config.yaml
num_hidden_layers: 10
hidden_size: 128
n_experts: 32
experts_per_token: 1
d_expert: 176
d_shared_expert: 0
hidden_act: "swiglu"
moe_layers: [0, 1, 2, 3, 4, 5, 6, 7, 8, 9]
router_score: "softmax"
normalize_top_k: false
routed_scale: 7.48
balance_loss: 0.000851
balance_bias: true
init_std_router: 0.0379
lr_router: 0.000559
num_attention_heads: 4
num_key_value_heads: 2
head_dim: 32
vocab_size: 16384
norm: "rmsnorm"
norm_place: "pre"
norm_eps: 1e-06
positions: "rope"
rope_theta: 7180.0
rope_fraction: 1.0
qk_norm: false
attn_scale: 0.177
tie_word_embeddings: false
parallel_block: false
init: "trunc"
init_std_qkv: 0.0424
init_std_o: 0.0
init_std_up: 0.0424
init_std_down: 0.0
optimizer: "soap_variant"
learning_rate: 0.00366
beta1: 0.95
beta2: 0.98
weight_decay: 0.03
lr_head: 0.00469
max_grad_norm: 1.0
warmup_steps: 200
schedule: "wsd"
decay_fraction: 0.794
decay_shape: "pow"
final_lr_fraction: 0.05
batch_tokens: [16384, 32768, 49152]
max_seq_len: 1024
doc_mask: true
train_tokens: 241400000
max_steps: 7987
dataset: "wikipedia_en"
Below are experts of layer 5 (counted from 0) of a mixture-of-experts language model. Rows are named router (the router's row for the expert), gate (a neuron's input weights, with its number), up (a neuron's input weights, with its number), down (a neuron's output weights, with its number) and show model dimensions 0-127. Each number is 128 + 32 x the weight over its row's rms, rounded and kept within 0 to 255.
After each expert's rows: "comes after" lists some tokens at least twice as common just before its tokens as in all text. This comes from a sample of Wikipedia text that the model never trained on. Tokens count by the router's weight.

# expert 31
router [131 134 110 120 165 117 131  86 106 105  79  65 180 147 163  98 118 124  79 167 110  89 154 124 121  82 170 123 161  89 112 116 119  98 148  93 126 128 136 130 149 146 148  79 132 194 168 120 145 136 136 143 133 167 190 125 125  82 189  99 172 162 119 104 195 133 144 140  78 141 188 157 130 116 153 154 112  65 140  85  41 151  85  78  91 130  79  89 100 150 139 109  86 158 140 161 106 114 119 105 126 180 212 160  73 139 123 126 102 166 130 154 167  75 147 125 129 154 166  90 141 133 108 108 105 126 159 103]
gate4 [ 58 151 146 114 109  84  84 125  99 111 119  97 114 130  65 150  68  98 118 171 132 142 103  76 132  89  84 158 137  87 163 118 148 174 146 192 111 148 147 157 154  77 219 165  97 153 183 133  95 103 117 143 105 164 110 111 134 122 133 198 139  93 152 129 160 155 163 116 134 113 178  81 129 107 126 101 119 118 192 110 112  88 109 174 126 128  97 119 128 141  81 140 171  72  81 127  75 158  79 141 151 144 163 113 109 129 102 149  94  66  77 170 141 139  77 112 173 164 147 110 122 139 173 144 140 138 111 109]
up4 [ 85 148  90 135 181  66 145 132 125  91 151  82 175 125  93  96  81  90 156 176 166 149  91  69 151 154 104 125 170 139 137  46 113 143 124 153 104 166 111 134 151  34 115 156 106 107 102 145 138  79  53 102 104 141 128 135 174  85 160  90 192 115 142  88 184 123 124  84 128 110 159 100 115 160 122 164 102  84 153 111  85 141 147 163 136  66  99 144 142 100 145 128 149 109 130  68 113  76 124 154 135 102 131 102 161 196 132  94 163 138 130 131 132 171  92  88 114 114 127 100 108 114 170 134 159 141 132 138]
down4 [118  66 101 149 127 108 142 136 134 145 113  61  93 119 115 123 108 155 112 154 133 163 112 120  85  87 142 139  93  88 124 154 160  94 172 134 166 139 136 128 124 160 131 130 146  88 156 155 152 114 131 100  74 136 117  99 133 105  85 122 157 204 137 126 167 113 157 131 117 114 110 146  33 159 159 134 119 106 175 110 129 104 106  70  68 140  73 114 129 143  92 123 151 128 152 172 150  99 110  82 165  93  92 129 175  89 115 141 165 140 117  63  35 139 166 171 180 120 131 154 159 118 109 139 193 165 214 166]
comes after: " and", " to", " with", " of", " for", "."

# expert 23
router [ 88  79 129 140  96 169 141 170 142 160 127 124 141 103 110  89 160 154 172 171 164  66  84 160 117 165 174 134 123 120 108 186  96 114 158 124 129 143 155  56 116  99  82 139  73  94 169  94 113 112 148 194 102 161 100 163  98 120 103 110 124 105 197 131 124 118 173 185 124 122 109 173  99  92 136 114 160 129 143 102  87 101 114 113 181 167 124  99 143 147 225 106 208 159 108  82 165 152 123 157 161 110 129 134 133 103 128 151 162 111  84  78 120 121 144 115 131 134 165 102 124  76 112 192 130 120 128  95]
gate4 [139 154 163 154 120  95 164 128 174 159 162 130  94 104 122 155 138 174 127 159 149 150 146 107 109 138 175 122 115 140 118 200 180 108 176 128 113 144 190  73 160  86 154 151 138 169  95 128 114 120 144 143 112 160 139 174 120 123 192  80 176 156 128 112 155 116 105  83 140 113 131 133 183 152  78  97 146 203  89 135 128 135  93 114  81  96  85 149 129 162 167 118 152 153 158 178 104 161 162 167 138 139 164 119 140  84  27 148 118 100 125 111 166 122 131 143 202 175  87 126 147  87 146 120  77  94 165 163]
up4 [122 124 150 119 151 108 125  91 123 154 165 132 110  48 116 158 108 167 132 152 132 169 137 109 133 163 181 169 106 152 146 181 176 104 151 149 101 143 187 104 168  81  98 160 157 130  70 127 109 165 110 120 128 146 135 151  94 129 186  81 140 126 148 123 138 121 126 130 144 107 106 115 168 147 103  65 153 165  75 148 153 130 117 165  86 128  81 141 139 155 126 155 153 154 185 186 106 164 138 170 172  85 118 137 171 117  45 100  75  85  87  87 201 128 161 100 192 199 125 148 138 100 123 119  93 128 160 147]
down4 [ 97 126 127 105 100 137 101  99  74 174 166 118  98 120 100 114 105 175 143 143 124 137 144 102 138  74 153 163 158  70 179 116  94 138 121 107 131 151 122 114 132  69 136 113 148 172  99 140 112 125 138 130 113 172 156 147  86 180  77  71 111 130 119 125 148 103 183  74 136  80  58 111 106 126 141 152 128 156 141 159 158 102 132 143  48  77 166  25 127  75 104 122 106 156 113 152  68  77 114 139 161 109 114  36 125 148  97 124  93 132  94 144 124 102 193 164 116  94 123  94 139 134 152 125 112 162 152 146]
comes after: " ", " 0", " 1", " 2", " 3", " 4"

# expert 30
router [121 118 103  70  81  95 122 101  82 108 153 138 159 149 147 131 126 124 102 125 227 124 119 133 115 140 122  95 150 112  89 114 143 128  78 141  89 133 114 115 127 114  82  73 141 102 152 165 161 141 140 122 144 136 106 124 161 189 180  89 184 115 131  94  97 121 165  81 146 166 129 183 138  64 100 106 124 105 124 135 108  81 128 108 104 142 182 151  72 129  91 168 156 140 103 118  91 132 133 144 163  84 204  89 131 138 114 155 112 162 132  81 197  72 157  76 120  72 167 200 159 132 138 152 111 121 180  92]
gate21 [134 102 181  85 144 120 176  73 142 156 137 110 144  77  77  97 150 121 152 159 109  96 119  81 123 145 140 125 109 215  95 109 190  73  76 105 105 167 169 158 195 111 128 124 112  96 117  84 101  90 206 104 167  80 138 146  75 144 115  97 109 187 111 121 111  94 129  80 116  88  97 154 119 101 108 157 175  58 105 108 146 164  99 151 111 160 118 105  98 158 121 163 160 127 160 129 113 148 132 134 117 108 140 166 181 123 134 162 166 185 125 151  83 122 150  76 116 104 132 112 162 120 154 152 150 129 119  67]
up21 [ 91 168  96 109  82 148 181 120 167  88 157 149 123 110  85 126 149 150 100  91 103 152  62 102 155 165 167  62 151  93 101 126  55 114  73 134 116 168 110 116 140  99 170  84 116  95 136 179 184 177 158  80 154 174 156  83 123 146 101 100  86 120 105  85 162 117 118 145 161  89 109 140 113 104  90 146 225 136 150 163 151 151 174 144 140 112 137 121 104 139  96 149 113 133  76 119 145 139 152  75 148 112  95 148 110 114 108 107 145 145 151 111 150  76 154 127 136 110 156 142 121 123 117 191  66 130  90  64]
down21 [ 82 129 110  78  90 152  34 133 143  93 108 113 151 156 139 167 121 126 122 144 164 122 108 157  88 149 140  89 127  76 112 215 102 178  81 135 166 167 106 102 111 163 119 151 132 178 116 141 178 135 123 114 147 181  97 142 141 135 168 136 182 128 150  78 135 127 140 142 120 136 149 110 101  92 135  99 135 179  95 118  82 166 104  87 134 107  93 139  99 135 178 120  72 141 100 129 124 112 157 112 150 174 159  90  73 189 140  85 161 135 115  56 169 141 158 179 132 125 146 169  67 142  93 156 123 162 179 169]
comes after: " the", " a", " The", "The", "'s", " his"

# expert 26
router [160 124  80 110 156  96 112 136 156 162 159 179 129 167 108 137 166  63 100  66 169 131 126 170 183 144 161  98 155 104 133 116  73 145 157 127  73 133  99 109 142 196 159 108 205 131 122  98 145  70  88 140 131 195 101 114 104 105 157 125 118 134 182  77 102 151 121 130 140 123 130 135 190  95 175 163 146 116 150 128 143  94 101  76 153 104  96 136 135 162  91  57 143 146  88 170 185 178 170  85 111 135  80 111 109 138 140 133  60 127 156 149 121 134 128 119  92  85 163 126  77 122 110 111 115 113  99 113]
gate21 [130 118  54 114 130 173  90 143 106  96 159 118 166 139 177 131 117  88 145  68 167 196 181 136 150 125 119 145 163 179 156  65  97 166  96 108 166 124 161  73  86 138 139 121  87 102  74  97 122 195 123  93 123 103 192 110 120 176 106 115 119 138  87 104 155 121 135 126 174 138 117 108 159  78 131 145 103 118 180 132 153 121 149 154 152 169 146 143  69 163 139 100 131 130 123 144 124 106 154 119 109 119 154 162 116 212 117 121 127  90 134  89 143  58  63 102  99 156 154 142  91  98 148 140 106 164  61 120]
up21 [136  99 190 141 150 116  89 123 147  91  72 163 175 114  96 113  81  89  95 136 181 118 141 161 144 142  66 107 138 116 111 130  91 146  98 103 169 131 155  97 179 146  95 137 158  96 163  79 187  98 108 196 122 124  91  77 150 105 172 133 144 143 150 135 132 140 126 161 119 123 134 125 127 108 154 118 103 107 110 150 171 129 171 132  70 147 117 198 123 134  94 161 188 170 135 123 141  53 204 150  58 142 184 112 116 125 138 125 141 128 171 158 119 107  90 110 134 189 168  86  73 127 112 164 157 153  81 139]
down21 [130 155 143 132 136 151 110 133  96  87 138  78  86 133 168 147 201 127  97 172 148 146 111  37 116 127 123 140  89  95 142 107 120 103 200 144 119 172  81 145 102 128 104  93 112 174 174  93 126  91 109 125 118 106 166 152  72 113 157 134 147 103 142 150 164 134 118 131 132 111 160 137  99 116 143 165  88 162 121  89 103 152   6 107  97  81 107  92 217  51  84  99 107 148 147 114 108 117 131 135 148 134 106 123 126  84  94 106 137 139 112 149  86 170 172 161 123 108 142  89 129 123 162  83  90 110 160 111]
comes after: " was", " is", " were", " be", " been", " are"

# expert 29
router [137 144 146 161 127 132 102  90 115 155 187 164 157 150 129 110 180 135 168  91  66  83 151 146 126 144 215 161 129  71 165 185 162  68 145 119 129 124  96  96  71 185 113 122 144 135 126 134  96 161 150 180 145  69 120 124  73 144 125 136  87 142 119 138 111 161 105 184 104 113  93 139  71 142  96 141 186 178 119 164 129 119  77 158 135 181 153 133 119 155  99 134 117  65 139 115 153 135 137 163  76 155  76 128  84 134 158  91  83 129 119 104 144 154 136 102  76 175 184  89  99 140 108 126 120 136  86 116]
gate4 [150  92 126 196 119 153  87 157 192 148 124 109 127 136 138 124 104 161  81  76 157 174  90 125  84  73  61 106 129 188  92 133 136  44 175 119 120 115 168 142 118 181  88  97 108  80 128 160  90  81 170 123 169 159  91 164  81  86  99 135 122 145 112 169 166 169 126 153 166 158 124 126 134 159 147 138 123  86 150 155  94 154 106 140 204 157 105 143  98 161 116 170  99 106  87 134 124 136 127 146 138 142 126 104 144 176 150 168 159  90 152  93  96  99 143 120 181 102 136 162 138 151 143 135 148 147 125  52]
up4 [157 154 142 127 110 130 177 141  72  75 123 166 108 139 198 180 145 127 178 146 140 136 134 150 184  82 143 137 158 153 170  88 125 183 121 142 122 126 127 108 128  85 160 115 146 155  90 171 159 108 126 177  35 109 132 121 115 121 132 125 110 102 121  97 121  97  94  62  52  97  98 108 144 145 212 122 208 165 143 127 131 102 149  98 109  76 151 119 188 142 179 172  93 125 130  99 136 132 109 136 125 124  68 178 139 121  63  95 127 174 123 119 154 109 156 152 103 139 136  74 150 120 121 145  95 116  94 120]
down4 [105 148 139 121 131 161 106  96 123 170 135 117  76 117 157 212 103 137  98 177  61 165 131 148 154 109 148 155 143 134 145 116  80 170 188 127 116 118  56 157 122 144  85 129 147 151 129 140 142 171 114 132 104 168 130 165  92 124 120 113 136 127 182 144 168 179  72 123 139 145  81  77 115 147 159 121  94 124 131 130 124 117 174 138 153  88 167 148 121 171 129  60 134 161  79 123 125  90 134 133 120 192 111 120 228 110  56 107 133 131 148 159 141 176 157 162  94  68  68 166 131 106 123 140 134  85 137  92]
comes after: " ", " 0", " —", ")", "1", "2"

# expert 18
router [ 83 121 139  85 116 113 160  94 121 167 117 109 115  94 140 147  96 102 117 128 140  87 165 114  95  94  76 125 130 147 177 133 223 169  86 132  78 104 154  94 165 122 105  55 140 128  71 102 158 183 148 121 150 124 100 131 123 148 127 125 139 129  72 141  64  94 156 116 102 181  71 134  59  97 132 125  70  82 106 151 126  75 133 125 128 188 167 144 113 128 132 114 159 103 119 101 120  59 161 126 168 129 139 115 198 146 147 168 114 149  82 121 139 128 173 116 137  84 148 180 114 131 147 193  86 116 162 138]
gate1 [123 137 128 144 171 114 156 106 142 122 146 168 122  74 104 122 127  77 167 103 110 123  81 103  92 102 201 103  70 108 156 133 213 181  85 203 113  85 134 143 178 164 131 127 119 110 142 136  90  94 122  76 146 163 133 155  92 116 191  92 193 128 141 122 139 110 132  64 116 158 148  81 174 146 184 109  91 132 175 121 116 149 168  94  99  82 129  89 164  80 140 106 141 137 156 157 153 126  99 137 112  58 148 110 114 153 123 156 144 124 140 134 120  78 104 170 171 138  90 134 148  79  86 157 111 115 182 133]
up1 [151 108 159 101  55 145 131 137  80  88 103  89 136 115  68 104 136 149 178 145 112 145 149 152 159 166  64 134 154 196 136 142  81 100 183 147 133 171 130 119  99  94 107 157 119 173  75 129 134 187  98 233 125  86 103 134  85 132 139 172  51 148 107 149 136 148 152 152 131  63 131 140  84 136 118 168 170 118 134 130 119 114 158 114 104 105 161 179  96 164 109 154 127 105  67 107  92 117 185 133 125 168  96 142 130 101 148 102 149 109 104 134 150 193 133 120  90  89 147 160 138 140 132 125 141 144  69 122]
down1 [148 125 145 152 109  74 153 153 160 114 137  82 136  56 131 115  75 154 124 137 146  97 135  89 162 183 140 158 193 118 154  96 133  79  87 128 161 119  60  96  88  79  76 124 134  90 137 184 141 147 121 118 136 126 142  91  56 145 109 140 151 170 157 135 113  92 129 105  99 155 134 118  71  89 133 104 167 134 118 145 198 148 237  81 135 161 100 177 107 115 122 123 132 116 141  83 131 124 141 116  83 122 180 136 180  61 147  70 108 117 118  92 170  95 152 127 131 130 150 116  99 147 153 150 149 143  89 152]
comes after: " the", " The", "The", " United", " a", " National"